python train.py --num_hidden_layers=11 --hidden_size=192 --n_experts=128 --experts_per_token=4 --d_expert=64 --d_shared_expert=0 --hidden_act="swiglu" --moe_layers=[1, 2, 3, 4, 5, 6, 7, 8, 9, 10] --n_empty_slots=64 --router_score="sigmoid" --normalize_top_k=true --routed_scale=2.5 --balance_loss=0.0189 --balance_bias=false --router_bias=true --init_std_router=0.0182 --lr_router=0.00166 --vocab_size=10941 --norm="rmsnorm" --norm_eps=1e-05 --tie_word_embeddings=false --optimizer="muon_variant" --learning_rate=0.0104 --beta1=0.93 --max_grad_norm=2.0 --batch_tokens=[65536, 131072, 262144, 524288] --max_seq_len=512 --train_tokens=439900000 --max_steps=1811 --dataset="wikipedia_en"
Below are experts of layer 7 (counted from 0) of a mixture-of-experts language model. Rows are named router (the router's row for the expert), gate (a neuron's input weights, with its number), up (a neuron's input weights, with its number) and show model dimensions 0-191. Each number is 128 + 32 x the weight over its row's rms, rounded and kept within 0 to 255. Numbers have three digits each.
After each expert's rows: a language model's description of what the expert responds to. This comes from a sample of Wikipedia text that the model never trained on.

# expert 48
router:083161147107113137100129096147128087172125158113165094155104111113113140157139057141082095156110128123158085083097101097098089134150096154099177127125121044085164165124149100155139055076175090109106116158154110149109157117172150171124149189130127197138091179140126123121127133162085118127167104126169158156129109091119155112125088090103153092137093139132094092146144136127165178185148118184185105174170103116147120083091174143170126110139155190145110092096138082114116128134095154141075097161141102091133085150194160166162087146202172143132039182151150134146158173117165174146
gate3:105122169121131127123128101096135107089107117168171120155104092096157140124112143193151157151148042146113143108108099149150100137153117191157100113161127071099168126133165084130131153131135130094146104115119143146177081087168113152047155132129080175092140161124081170082074093183144144139082131097079141181121141161105110090177149090151122094164118190122143099155115121158153082112170161133084130158183067139106102112090127171130084080142185085125075140157121097160103117131137163163187089122112125137175127162148190170127113093168134146103175128142128140161227112195138090174
up3:189107126116146185096092114136086105175169124185148157176105147126127079126155143126099143173108141120180137115141143082152097154103157089152126126179091157127079147075160130096120138215143117140110156111117150092135153132120171175075157103154142170167159123149121143085144093166093115114183171110192081120060118091120112114153150077156150148137161106155131137102121083143140132115146070153114096105125156157045163052177081160118156131132103134107127080101033118161138092130181137146160136182068199147118101158137157110117149145161120164147165136141139070135117082164168122083
Description: First piece of an entry after a pipe, semicolon or comma in tables, lists and formulas, such as La, Ben, IP3, °N.

# expert 1
router:152122162100160121113148126115109076191153151094168114151130145136125070179194091124095097190127139161151134115085098088145091111188146144085127197163093110116075186117131087133111117100153106143175171151214097088173156130142133122083121148138147162150122165167132126092135089155101185125102112114133132170165096118139138074137094116130194126148061125113138085141132103098128159147145084135141044134098107119119179112110189107147120106126133130132094159124165155133200131175102125146114039171103162058152063102192163128132196148122152155133091130128104124143182149100130143139
gate1:160119130140135168148121100106102144096159095100180103171117140128063118144132125114136124121123133123125162089105161073207139108156099167116121122085061149109107139116117175127125062050157127160143113159179155120184083109111138129124107142073107060071141168185088113095130133117142154132161155143174216154141172128139148102191143045117130110109090140125102094189139108148153082138161169162124140106145114111087158134101176157120124155147115072148102131098126145206196119188158157114161129110092161183136081090134140144174121108108133122126178080126107113044133120064142119116
up1:102118167148174131149161058104183123130122145100058152097155107196139084130156113135128082086129128074146151123156111129117088119115140199114099111093116110131128087119096182124083143159203140114065108144131116096189100137093153105108220087103175139144193084133159139116146114170141188131161130166110126157128122111097107100102099100114137130129046186110103155145124196166141123101080120103175123164099147180051106080174152148061100096101106128133099097116120098142149123095140120121156109109162096127119111179153139165100145163129107119164150099114094138112138235140131103151
Description: Word-start pieces beginning with c or a similar consonant, often after prefixes or heading marks, as in dec, rec, inc, ==C, -c.

# expert 6
router:109125117063094162150096114191092134156144176164151105137125107113101146132090119104136117176107108103093109129089121111111109122217112143140141169138147111131125180145142100157154155108160138116156162094153140159168139128134113194114145123186100120154075153119148140082118105094041087129096147182105134179194082090100097110104073095118190097152114129175080145123145140061181147102204119140146093187074158126173083111113137106126132092142164166100146175109105076127129176143100162097124067127197102132086135156189154132136123152165147136165086110115161139183172176136112167161
gate1:176168173080109127135159123163159148123114105180140108110130059115094188151121160121083096124098152145132114173117042083099068126170080151171165171171150156171173134147080118176128127121121184113178098118087079124161137123158137078124125119118138074147158206083171161118119048136044144128066209072090087173131106121183135111125144147140161107124088139142145116128105145094154124142150085099150105117123110090127152109116165134054125105150158121114140111085120118141125109131171123148119162151076158123147163167124140172096093110113135111122177057121157071106107141120124174121
up1:109127127166156127076157129118125086107070126126160162119122108113098157112152081126120140109151129134073155106119138152102191104087094168163148135130146103086080144158131111090124122167110137099132098129072166173126111151142156220138165111130160157103178040101124136136171097119052132130151124132107133125077202076174147142124133115192139128118074097053117131163142141130160166110100132080160192138100145126146189126155163134109174167083112071119161104229131110080193143124143147128091089183169170096122129093141155179144149106165109173119170088120113142128189090123127115135
Description: Capital or consonant-cluster pieces opening names and words, especially L, r, pr, gr, str, as in Lukas, shrine, Lourdes.

# expert 11
router:112144142106139112167160135145105135168112184172187102204109109123152146151113142123131149187087122129113134098113111127169153107145168159067179122103133092082162185171175128141185129077095129072132102126147095209046127118157190140129131090118134135094072199153079100117090128157146104154106138128136199136116098092173139151092117108111125147112106178136135100087078137121214149162148088139087148114199134076155126113091128160137141151129125151129125144109121136151126112141114154204137130141155124064161129105139175168131093152108143138092121159142202188071184121150175124162
gate3:160141147136105186166124172123156123126096116159128117149102118103160203194137151097110160155104138105090162113045117119148073100076124114098080104125115097094163116179103157121175101083099100102109124130104105171083085148139183117106110083141101140104105112124065056137105106152180106113168147178149161151077149080139115093107166157177137158169138180076137121090122110094198147148109104118094153078144113067157112070092100168163176121173147215145113127145179117098138177132128077106146084112117101123146141119163162070072088108111120145158163107134137145124100159090110083148
up3:144114106140194102111093183118088078119160119077148114108082103183144101139127174094104134117166155124123098086175142135133114152168122125122159156135117144124065106119144124108128087147143121123123119158162142129148146095156101144073117156082097164131063139122172146173122142169104102129153082142130113161142179163154057091164108147131136099167127112104083154159183218159142130157148113047190133070086143171113105065150157141156101100164108119126134153162171160150106119054154118150139123225127071154100107178112122106112131122109185154084081104113129182182158149169127053128
Description: Auxiliary verbs and negators such as had, has, have, not, never, just, often before been or a, as in "has been".

# expert 51
router:140139143125131108105092058124112139134180130081161120113099082179106115181143140150103126239118078156161129129082073107118107130147088185090169176146105122108147225113081070154132129103119128088115137120123151148121158120214102128108180137125124114098116123127098080052114125133078168144142123154155127087192122072147195079151077148126109142151104176096096120159172142137129116125143132157157087142189115086180114137137118167135115122101120104166119091115155053152149174176104137122107094138169102098112082163184174178131093176154134109132115137129139119136194122105146155145
gate3:113188183085133130079184084044066160135172156111122149132114095098177099221114059092125120136151148134170120069137080134144140132104154140154167129174115177102136132175151121066124161150166093141140138096075159104143132078146104081126086139087130155138152115116108163129148133112096078100118199121146134143094084094146136100106156135138127149127132131116116130141093071099062155152134117162066159174095139094116095129150089052107128109124129124129174114115175129129113076080142144128179099044173132140143182082142158130110123107167135166103096201127120159126179105095156147151
up3:135140141168089142150146112094080155092171143150155128157090110117192136123074084134118056213117123127176127101145147120130122116148154109116128146129080133110139085107141135130107076140138129119163101094134173140091129068146111136094150120112129160077114094202143154161117170067121118113127119185064092185139098096172137125129124193075140167130138110096078100118076188122107065167187126142101113142140167086138148047130113099149179123131077170129066087119144148115156084128087091128122093140127112206086122121093150106083119140194083115104109144177072128180163137089146105104
Description: Numbers and digit pieces in tables and measurements, including signed values and parenthesized conversions: 0, −1, (10, (6.

# expert 63
router:112147118077191162173111099110142112145103142097204057174088173143094093167108112145107106127057131084105106092139111097102106108140109140087162158123106091107105224197116149110156104098099085089086100139183098147102122130151106137140158141151121147127176110139122151084136056130035135131053145138110176138087092104114157092139108117094125141104160151131084093113138115118164131141149166145150116198152114097153135101130194110129098139137137112172099116097192116088143142152135093135076112182116147178166083130116157097099152179093097116117125068133145142119182144080072126176
gate1:107133127193118123132082097123169148156123158128141116161129146125129169131148110188174067139111120122195170130112122129132108175125107096138126086142112159113156205124160126080099103200149122074185114092104157169061089112115094091116153034162117093114067117126143076196108130073146142118108102117086177115133155127101112114122128075149100132142107153111160105108155168134104149134138108131219135144106154113107124232124128109087133157133156170151113132080120129091139149135143123150128092125138079132093057149117122143197175060129126133126166125131072036083131104136154099126
up1:109158153167119177128123152171159117129137105119066115168167151082093157147145162119097046140138096150108155126059175142119097147156137109135149090158156188134137133166088112090116150079157127151159144162061075079080166077084165081091129124104140160137176114160113116136143079133108151090166118164078048120173134145098134129097181131106105089093201153078180157139112115147134148173140121149102090065152134110141200108169176138113105134139137141172112134159138128103083122095111140155122134144205147124108121123142056050111105153167166124100100156139052132155146122124123153085
Description: Commas, often fused with the preceding word ending, in lists and place names before and, which or who: Orlando, seats, Amirli.

# expert 42
router:076170151105105153102126092145130087163107160132160101153103114113112144158146053149082098152110119113169079076097096097113094125146097159092175135124115068068158173138167103164144061081180095102105122156153118165112163113165158170116148175133143195132098175141136123126112127158084118139162103126176156165132099087125154104121090079098158105126090142135113092137131130116162179175151121178173098158178103116143120076094177130177128105143141189143116101097142083112122137122092164147065101154142094087129086147194157157143097150198161156138032177149148139146167153114175172149
gate0:136127135113181123199152128154102112118085136095144171168122126100188165166122115108085167142079112116131091136137104121103141116169154161179122056129131133081104130117144166178133094154103101091106091154089138156110112201116175131189127117095132139142176156133128118131100098136099131095120139138126122159128142091149130117178115105187165126132096134140153072138136183144084160121158177155136147163171144062148100095139213048146103175129156140082121074126092111137064157110108069115121072081255102102115087154100138147135148148137142158120123151157121142167141097141082162160
up0:135118136082133178135146093094094148128102130099096151093093149145140138088096137119148101096100130168178186143144144120108124123092124241120216139107126116164160092159116126069177118125161140139124112113141063112112160158123084110160063150094132144132167123027166145117134125139132099179130219182090125145101139112172124084116144135138160081104107098058191125143114117157193143160137181133109124160129108064125124104135132179130094088116147126193168066100108129122123196126145160156157163108104138097130116100086110134082143071120115119176152104161134073185132141129122097144
Description: Verbs right after a subject, like led, tells, gave, asked, and cells or openers after coordinates or line breaks.

# expert 22
router:126153093133169169072125144133123130148188141138127139218099137104138141121175091137118134156099062108094126139127084065152126108180095143103130133058115120113103147122110091169148053095082110094129097143167162134106130095168154121122161153121168168168145181157108104086117063148079128151220159063156125164107131093172148062102100087089195114141152141172139082114119129150153165156130062124107137162141129109159157145136118125109172115139140124176135095151086132138146150096135135098104091128142091119164016159166096156156118160175117140093127110149112146136195079094113118170
gate0:174107087183142068112151077107103108134123154124134127120131153071092180128174157119158146059124131087109104109138125106149090129157183125087137133119132099098108093090102175111117127152084124103126090119126146185089056172160090099120133085150036112138162152178151097111122181098126117166144141170084148143188167133147078122148111074066155182127102106089198157135081086127153093126076115149134097200137126121133121115105119119151126138112113088117149110121093107099150136112154174151130213104174151071106082132150126149143086216139101160165187138111126155164166100146093092139
up0:116112148086089087162112192115169102115131140185120130125171119153130158168161165102103134129122124101099187135174147114129112138136171121135139120163234108182109147200055110151093124184160086143163239130159161169140100091114173102131176141130090159117090150162114105123180118174166173112134129114145071142150128149113110079125141130155112109118079119148168127148178092081140123190144094207130116093159127111095085112096067085133098093169097198139147081109170132120118179119160127140137123159126132142133141156081156148103171128106149056088125117146099154089092126139112119113
Description: Short consonant word pieces inside rare or technical words and names, often in species or place names, such as b, p, ab, ib, amb.

# expert 41
router:076134183133151177179122120109140114151125142126131124098083147116141099230199127201059131130110047109128124117090145128163103145193141178161134126143134089090191146171155115131117088077151089125153146184195114124106118102131191118110114094112097131115104151118126128128140094105066102162145125167147130202145150126158135101126128078116144129070102079113111094135145146065125138142161136121118074152124191143137154094124140142108126113160116130176174150121123106150123153153083147142160090118160147123160107124189154125125129157156143074172096109173181145119216171127157133226
gate1:109134151141117127119172138121163147116135103144114174110126123156104135158135150171156130178103070103027125128157176106170125108182063100135109108107136148047154158190139127185143105077083134102028157128108136126123162135135126108104164137104072163132132109088173141073143105121113178079121109137198099141131147138098124151147117105093163132131115126154086094140144126150100103108118082192078103106136139179201172138120155194122058153077080114137098141114104089190145163165128168134165123118135114067124167107171132113131068120156144102149124121164130151098139035163146141158
up1:109060116152093141110116102157114117176064184150109136133193147125150123108083126116119134135141170150101149073128153116159132110164092121104144184128132083086194169127105119038137193162129180126120132195138089164130127128165130160103093153137128055132104081103080161188088112136151162064090095113205117111136096146109097128106153181206070167090143122101151139196133115173114151142106192108115163107099146092089155145082110149160129147149105142103167132117106122112126116153099101138088154157119111120101124152084133138103143112081150098083125096128069134124198110119119199170
Description: Word pieces carrying a sentence-ending period, like s., es., ation., ed., 7., usually just before a paragraph break or new sentence.

# expert 38
router:122176152128155124112101126101128092186080124103139068174083124164160111186151106171106126160097082166151126128119103140093132111154101147077205141123087091087118162209108146177134140149109114113109138159174128132110168122177150125136164140111122092128162145124095143129130081120042082148095127112107157125120097048137137088174077040049164106136123132127123067143154121073150169101185129106126133127110129110173119062102140073153133151134174183181175151127100084087097106149125163140137136092151125100079083143151147114192142113120146128121134117116157176189188153136120152162
gate0:201067148129130123141121135097108156171128155153079109090118079097133095138146131126117162123126106150172151092126095122131147133142074136113142167077121099114178156089129148145126107165175137102166052159177143069142140108096150124163110109129168116105131155127150140125064100100108097137148108154141134187146106164164164118168096163071097136114141130067210050094120189087148168125098110109118113104089118000133141178113178126142097116093072159112167100096129107159127109086152094169100120138113201136106176127161085118133158119192189103104139132108120157152135104132111087176
up0:170131101108092147114067164127158085122113164120134131145089155110127104080061144119187089098101129156163120113112070172161148112121173159097136093142168156130068155174082124115093142065080111152074128114120155179120096178155145109119119167118141097117067140105143149148161161174121137130151124133104078081167071142097179138126106081133164122110140097131152157147159162101125140104121172134145102171140152114175152071135068091157137112191117157075140209214115056183119131085133200100126182072136123122100088120133121134062141176170128130131150109093158132151170103086122139131
Description: Semicolons, table pipes and commas closing items in infobox lists, keyword lists and table rows, as in Italian; or Seattle, WA;.

# expert 26
router:076153152106104147088130094143126086164112160122163099169095112120111141168138056145086098164107124115170086072097102100102092127151095150097170138129114069072167166130158095166140058087177090107104128156158112155113162115162159182114151181125138208137092177135129124123127129160080126134160108132184158164134105089125157115122088079107163111130101150126109085147137130115163175184158119179176103162172107113142114083099179133176125106139135192139122095100145090112113131128090155142071101155143106086138085151192157161161093150203157150151045170151154134158156164111163172151
gate2:162087107185134082150111103139112135133201185136155149127113156094118120133075154147205160152131188240113107151133101120090072103196081144115169106106122160131114117154158082149153113155133147148208122170170119090118118152134124145120151052161164106146133093147143147115147112089097127105129108154172187184122106146111160086150122134154151109103150085142180083094136129086114144109158124180073128139145104125166166102141190077099098097108118170125138173103136094162150123173151149155177138141160089119127076117114168146103155140132160127057118176192094173105106096121143106186
up2:117139103103134065180096103095137145170100174117104112139065086149136093124122131169160107119093112198183145132120142172174163164144173128184116093104146132192091110092159141155148154116155131180138174107159135103113143143105134176167107148159086088112136165134140112136142165141131115191117115062106138131164115124128053111159144144116107178101168122105148151152152130118121156105074163110154142151105131067178052137106103185114135152114188132086151175181143084129157147099159151090149156167182158144177142066148124141105064125155117072073070180085068123095080107097134153122
Description: Line breaks after sentence ends, plus football positions DF, MF, FW and some sentence-final words in stats and census passages.

# expert 37
router:074154146101109144087125092144124082165113167120161094163106110122112133162136066146083094157108126122166084079095097100100096122146088151089178139125112069075166170120156102163139061084183092113100127160156116144113161113164151173123146182123135198138087182137132120117132132155085123133162095128183151168119098094117152111121092079100165110130097155130101095141133125119159167187153122175175101165176106113140114079095182131179136106142133190145117092099140086104113131129088161138070098158146110083135081146198154154163093147202160151147042177149150133152161155113162176150
gate1:066153097113119191123132087155120182168115101179112079125125153157158091142127122117149175120161118131076137148137134120138116114130060118110123121142093103186128132150166095155098194151136125139165107129162149116109177090138110134085136119155165119121125089155117126137114161115102080071096160153101113206065043116134160078117133114141202065136146144185142029111112108112187158035134094122115182142166150096111185156119166144117145140147130143156148128132096206084139170114150177108107139111136148055096145155114153123104156128093148156135196156132102126113178151135107164162
up1:147089145160127125074151137132094084156152076164091088105146120206075158141175216121101079099158080103165110113116095108149132075090139131120112106120154095142110153075134130138139101124168112138125121132120087142171127198163067095134150099121081163163130163126104094086108140139124132147131116099125219082105121159030128108131107127107058142153123067147141134152118097103107131121091139099103132162146164126150082103128090106114131115120119151196139145205117105156112139121190140157113150118056052149137053121150082122138131154123195144106107136153176142109099133067139126067
Description: Line breaks, blank table cells, and numbers inside lists and tables, such as years in parentheses (198, minute marks 43', and numbered list items.

# expert 10
router:149129125132103174107074087153115149219096140095146109117147125079099184173152097120120159188108092104111089145110162121144061063155152159134188097159099105084138146140155094148181106109157096090116102149117076173191140139156125139150157144143161118187135172140109086088118128108117156123120149162136124174175114079120123152104085087129101109149115168145068138154178179104139178161169111160171137141107081137144101083125162142151131135105126138131090158103132057089092155169090158156093101171164121111188148195183169123122123115188188147192152158134109127118176176135126147168
gate3:134212166127134168129165104143087106181170159156088157103181168107104120153184134086085157202173152168130166093125124097143141092132053119114141136129120100112148109071093087109167162180079156112095063157098130130127122120104089112169187160129174092113133093120129135075089086136155119129119175143176100178130127147113113106123142126180106124146156130132122116123140098194149188137116161128150135123089102096110165102131014136103134101136112144137104146100148156109062177156089149148140118177125107097118142128148144082083095127103155194152134160236139123112156153125151143167
up3:086107102106150106138108113038129166102153101112101128143180088155107104163146122185127188184105096108097052092150139101107102100141133150116129121137095097115075080154068137174137146096169131173128126118078191115130098165109124119156138127091095147114125099169168141107116117111130092157054110106142097082099088141193168064115097178136144124116154142144117145165215116152095146063107128139122136159152163135108142089093117079122107081143109134054098156186120101154084135153134172168216145141123106090179148130126088191159154173159142148164123131106134116135169156187096138146
Description: First token of a cell in pipe-delimited sports, election and results tables, often a capital letter like R, L, S, or a bare pipe.

# expert 21
router:082179122142099107126132112130155079143147153175150106113103129095102118172133163170093092170116079156135108109068120084154159152185106161103163154120090068062162205117113128180106137087138125046140142181130182143121151093121093126097122109160190131144079103117141070088135080149108137120099131129154179141148085049113125109127117110091173145160127124157103100117165148163135132101103135129147162168105115133137127067117125192143173099142131182162108139078145118156072214113073133172125130184167154128134064093134169152142095134103139110164130166137111164134149100103141175209
gate4:106142099115068177094143120142115101126183133120109178120155134100086120149120108151074113131051139120122151073097139128161121136154141129178147144112133099130092157152231135093125124114082122047129168107097139173134086106106181151132111121113131105140054146141160091122116111118118109148070124170100229112130112130214099096160151123116081126125090136105148141083125118121114129136101096140113162118088137171142148185197139153102122148117193150136153183133108129150095130140137114078156105135156064131179097147099114164087073170081142084167154088053136129138204167081131152158
up4:108145158079149134086087172121144121120145130124077092166165097125132178122115123079173110148133129136132159125097150169144191066243141090125137142170073131149100127186120110136121080153132124121099111141113156096111137121139116149162146097086087095089096153150121133164109214159110084111177137148105084127119106195130160099129155121197158158104073184119174157125100191080169100149128141148190110119155130135075084110126107139120119165080098082186100122069156103144066126134101101145194115089127099176110159118099165154159113073152150124106114136083117137149100093075113139183
Description: Punctuation, bullets, digits and unit pieces inside infobox fields and coordinates, such as -, •, |, km, 00, Votes.

# expert 44
router:078163148101113150098124098141129083168112165116160099159101111118121137162145054144080097158111121119169088069093099103096096131155095157091179134135114061076169171119162101162143055081183093110105126157159110152120158113161153177115146180124135200145091175136126111121125133155089123140166101131175157165128103095125155112127093081100159107127091150125108084146136127110163170180150121182174102157174109114140115075097180123177126114141133193143124094098139081104119129130087160143078096156145099088133084152200155155156100150199159147147041167148152137157158161113162177150
gate1:149145118065148153102121098053132150118098122136108118120096150134088107167110186176154136160135107108135135134114170067124106147169139165105132152185131112139169134116098110171113110142108151087092097149139149076095168158074120162196185115124138126142089130133061122040131194163118147177117140088167179114095142136029085120096123144148165166101084083156093095130088133115166172126147195098142164078137168133125106137124085096110131133167135105132145149134161117110144096122097084234075155150135139140147158131118127115115126127119167119150167097181116172160148136088170152214
up1:112146092135094090137132116092119116184166153166191149070093116127155131104186120134128120119131131170092134165092152116120136163106136196125088112089093146065135125157121158126156092075110171098106082059146100116117082173125082141134157079086106122115165147106144159091139176090181130104086142087101143119154156097140088138080118084166122098172137152169175105139104161181117101038096083144138132152135108088152096090135121139080123181130160106131181132126112143145138165111176165151130140066119077126105175103146083172092099139110120191106141099237081119120164140135122123059
Description: Periods ending sentences, often merged with the final word such as s., team., States., plus the paragraph breaks after them.

# expert 55
router:151142111105147107109068124097095102173117106079181095155087053142115149173145099130057145125113155108128106110108107074113077074158169126143124154086133112130105196109144132189144135096183131156111151158122135086099149155160148159084165119141172193190142138098098083125127119098124120112175102135125120175184099109095115104084109107115178106113103149073131063144134130136122124131191097139164109163171116121194114062077141117192114150125164163113149171132112082123125146122070141154157133122156111020157080130180170153130089161127094107136118124184118127138122131064169135174
gate4:121134124150102134131100064155165100128112115115119107139163055172149134186096117068063157127123139074154161151099173141141113102181124122176064150163138093144074209130189129085110125205124122137136103090129125119100109145142076153128151166122153084068125154137110136151132148076123185105065158186127170180119093081097111128118111153125108110131045159092162060086142127119153105127126087124138148105102133132139143070180068164110184136096122142047119167069146124125175147074154118113124125119092107140146114132109105176107170133158145134151078129145148159139175115100100079158
up4:132122116149126151093073115136091160104142136105116081174190100088104160148128097136138167069118092091175137059127143104108098169159174124160107187151138181145076155175183084096120147165126176144131129099154142133140142201141169108094049111125090092123102141195105195113113147116156119102071120092140131115137090124115051080136114152112139168118081126125132105129126137084160088073101100165135123115140122193119085151084112107095156101136122150078139182178110153107153142159135149128124141186167080078134130148145143146180107141172159125073128076132113157180101086078143181187
Description: Pipe characters starting or separating markdown table cells, especially election and results tables, plus parenthesized birth dates like (18 and (born.

# expert 47
router:072151152103111141087136095148126081170113163123156096159098115124119140164142058143083094152114129117166086073096097095105097129147094153093173139130119069075160171124158100163144059080181095114104124158151112151113165108162153170119151179132134198134092183130135109125125133157083124135164101129187160167130100092122159116126088079098162110138092150132111090140138123120160179178156121175171104163177097115144118079091175126181125110138137189149122096105139082111122126132090158148075100146136102082140090151191154156158097147201158151149034177150158143158162165106169176152
gate0:114121079087129120098118082128116128109073120116244123135127117122191130188140115087103127157094106149120150127138104104109140117122152114135143203123122076145065125205121166139071149117139107124112137125141127100093156063094120086089062068076116184127125102103098169153144107146097166148092161151143109138160183104120139089088132134116110128093134161177133110143108155097162169151046177122118095144163109129102153203147138133116093125069163113197153172158098130107109108143105160095155095108088105116177147135121141200156076176137087099102208113160101132123086115157132120156
up0:114158181139135133123158158083169162119125147061114124111129103151158096081095143090156124137143105118215105132101125121156125163145119070094129161092175114106151111175117091093072140104107167205170106141111160180158142062156155112087124096099162089143174131185174121131064129091086136141112084144168087173136130111163146121128103136145167091123180092130147156172147078089174136173164086197182138088118158138089149132141115149139136066115134167193091202065170135111142110115132138117173125200103113115163097128102141141123171109067123141146072101126162168123163154132113132142
Description: Tokens opening cells in election and sports results tables, like candidate names, pipes and numbers, plus Arabic and Thai script bytes.

# expert 43
router:073158150102110145090128092143124085164108165120162100169094114116114140160142059149084093152110124119175084074097098098099095133145097154096176137132113067079163169127164095167142053082181093113104129160152110157118166116163154179114147178124135199135092173136129116123129131158086123139156107129177153162133100094123153106126088076097156109132093147130103083148141129120157173180156123181169105167176114116141121083096173127175128111144134196144124095099139086115115127131086154144072100158144102089140086155198158154164089150198161150153045169147150133157158172117176178154
gate1:103084175093157110125115102148113136139205114104162076196098132084146173138183109189139161163112096125181128151206181071153113119189136185146130188201144172147127153162122155139136099125096141116143131095111154144121125154155123108099105204118133165136133169086096129183165077132119077098083124126120133142130159086148128083130097126086159045101185133113131165104134147142116137176189080162133158182101085151125101111097136131091156115106116116125199088120115163179163142155110100136079168139155089133105122115131131150125179160179118118137085065130120156162139103118083176122
up1:132176113137146111121105135071167144167135139089040187142223179185127149157212133126085121124139130115106152073111084123142221159139144095099093105129097123126134150115117108134157163143137119117091133108130128108094177131097161102132102105088059123186137131167177134114129113125086129122127072094155053158172160094107121123134208093102080122133093119155053111104161122082108121126088144091133146160105107118178112101111132134111161158101104098150141141147153150151132150152146080095123130138110143128183143124093127144083101157137097144096151186110157065128119150221170191152
Description: Sentence-ending periods and the word pieces that carry them, plus the line break after headings, as in him., season., terms., ballad".

# expert 58
router:150150122130098096136115065100121145157097158138172094132091110145145151126075129155135100166126073149162156091092098130095126091168104155142128148114102128126146166123123071145163064005102110120106097191170167153084181090197183120175149103094201120170120107175130121157147139129101182116121118144102207155159139080115157074089094159086157061132128138170127133130161162100156142125121161154121104145149119080119139148085187111093171073105125160143128127128094120111148120086071147179099117123088090129134123118130140141145133153136113050149115132162166166175176160100137190144
gate0:095107164146119152082093151074160118147141113102148107134181119081070087156134105103067114125091137116191169165158104114148141127159138174148118090106173082120107180104077086065088117133094079091134147137180167124071175146120174122184087122126135156110150161159133159156071120163180062164072153114124186098136183136099121136101123134157149130112117197115145121145156167108180110105084160160149133085095151144112156155087136106128067115130138099145115157094136172153159136132123181119145136074141027137110111137186180147100070142098106155154131129142105198095157135174152127147
up0:154113148092156123178077153109134066108126098156094126118119120058110082110109088136153076143131076142130149127142154127110154124155132063110133122165140049210127159099137115148111142147133131107117160103165164180075120110121180080107149207125113123156167090125125126146098108102135125132154160105170119149097137163179065074145126129078137142124124118149209147133146177142122145155124090174120164124131061092072085175183146150120053180106149081155125061133085125097139154110171170099140137201168068143144176141155133163119124092143103159201137125112087145160131136108130159172
Description: Vowel-containing word pieces inside place and personal names after a capital, such as ro in Monroe, bor in Hillsboro, Grand in Rio Grande.

# expert 56
router:092117179138087166134148075155110093163151146167151115169154079169123178137183123193135149150095105065132099116165100075128101138163145166126171142147117112143085187106083124117183098092153090117104164118174124104126138100146159124100140185118195135129118088160111074108143125160118187173102147193148148153151193115152151108088123091080157124113162169154083095132183143066159140112103156167106116165150166048154080127095144093153137135164109108125131129156087143141156126127140137146089083148121133113120073084121107193133110156171116160118136151154186109126175179049149152189
gate0:101119116095093092160103064148136130106135169094136166131129126111113101152222144170111145124088137141132167162109131145147102102163156135192110108096151070107154119108163120161156097118061171066155179125160137138130154109120122207130082144104129097100084113137170109046172143182155192123149082137133094099151164111153152129148081111120091142150128155158147160176180157227120154141108141124104082113143192191170131080097110091113154150106117170116110144149106095073116133092183115167131117173159166176160113137138138124098081181134123160141128086183083119133155112109074165155
up0:127153176137105125087125162102150137139090129133135142143133095106196110138165103089053138072106156082136100098143160112105189124126104142122083117151123147114113175089135075129130153157136114165130109117141131077113128161128190113163157104088117128160195178174101081132101159099173146036106127131149156163120181082126108087101126162127080121192036036059116139155094086155141126186126151117161195107160109140067107187115147141140144143136135151127118129132146090083134098068129129132104088133170149059095154175162125103121134092152161138109120158167142120121153075105182098132
Description: Word pieces inside words after a leading consonant piece, such as com-mer-ce, velop, stru, and particles out, over, up.

# expert 54
router:126107082123111132121150081147191107145150202141151106165069152093159139123097131138106122145116137141156138139071163077142106138192117175168136203148065153082129144125133077139180125110071129089111134148161161106172144136186169101119104123128147191111093217119125109132163121195125144091124095138126135195146141061174118090134120127124132101152055125148110113171125140112173105139170124144118124157135090093089156109115153172140188131120149129149121143116166084118144137154112146144019065118166093097143104150183134194114162111110137098124162105132134164111202117079106142178
gate1:153138117176097113136111099127094126124163092137068087127123143061124125085139182166080163121108139100104114083112168136149174169128122159103171115104064130103135139131050126155123121137174159085122117114073162119160064176117129125072140080107113132101164149112120124115098125126145119123140087087151118093162171111104103178067110122181076134101092084175119121133116106130185098092139114079107205147152187078087160121105105047138167125148120121120109192148173122122166124133167104143065136166109153092115126180121180148097131084084147153110162158216140088083142120138126108200
up1:167081161106140171123114161110164151064157112177142107178139151089072142167101156111112177156101151123142115146155193132111108132160094103124162113148093109213112154103112135127150158127102213138160123070115159159190080162157095154088154099119136167092105134111100150112136116143135152136135103207158112127178096100167099143161084145116104168119131073149138125100112155109170084142130102060192115088186131112090173150086142116102142176080152093110082137133121121102095159125083144123154167144145174160128172101107047158169161122166112108101054139092210120117132098141124123168
Description: Consonant pieces and hyphens in the middle of compounds and technical words, such as wheel-ch-air, war-f-arin, Sem-if-inals, well-known.

# expert 32
router:123122152132120118127107098146100110166103153130173091191071130142119140148150113177110071162155112147169131046122090120054096105139051141110115162095127123118148163129130104138144127054170101080117137119160136144112156128119153129088142132097107155130066104138144147093139128117114198179145111135178132198174117093111156130109080084126139161136112135109149077169173105117155144163192131105190132190160079119106063096126162110154135102107106148161115087101114094070105133134110161107114080157108183089104096112204127166107096163160170175141109080173195148188169113153139178145
gate0:143093124104155135150146151076167058205071140098124135150161053166105168107139076118129106170102118081136124185140085182135068136120111159137183150087134146121102127175130128192124140136101127151111148115149114109088118111123093124107101059136130119128113073109121147148132104087066213140181096131130127158111084107171106089140141108130113155114116167142184117141189100179164115145182089093134120139125137150095086125104116128093190083152111159118093131125058150092043136156134195177059105141131124198164087120132123132172116145124087151108154184153132118125089132107090157110
up0:108155150147127166120139096140140072163096182181120126067080146082070138136106151163204133155124100139155155121178120136090058143098081144172148103081133162145126159129132119088108160112147119149153141121090071130137095145145142118115147067196119138183089066195150111167103109132145125120157166092138128128147126125121133121097125100141127078099138064126132058074151158145086103102108147164156141123149134107044102123080191167153141081129134103153075099124104090181043092113107121099099129173161163176154170109109086084125108138153144175109124099133183085134118081139144147069
Description: Opening parentheses and brackets, often with the following piece, inside sports result tables, as in Hard (i), TKO (punches).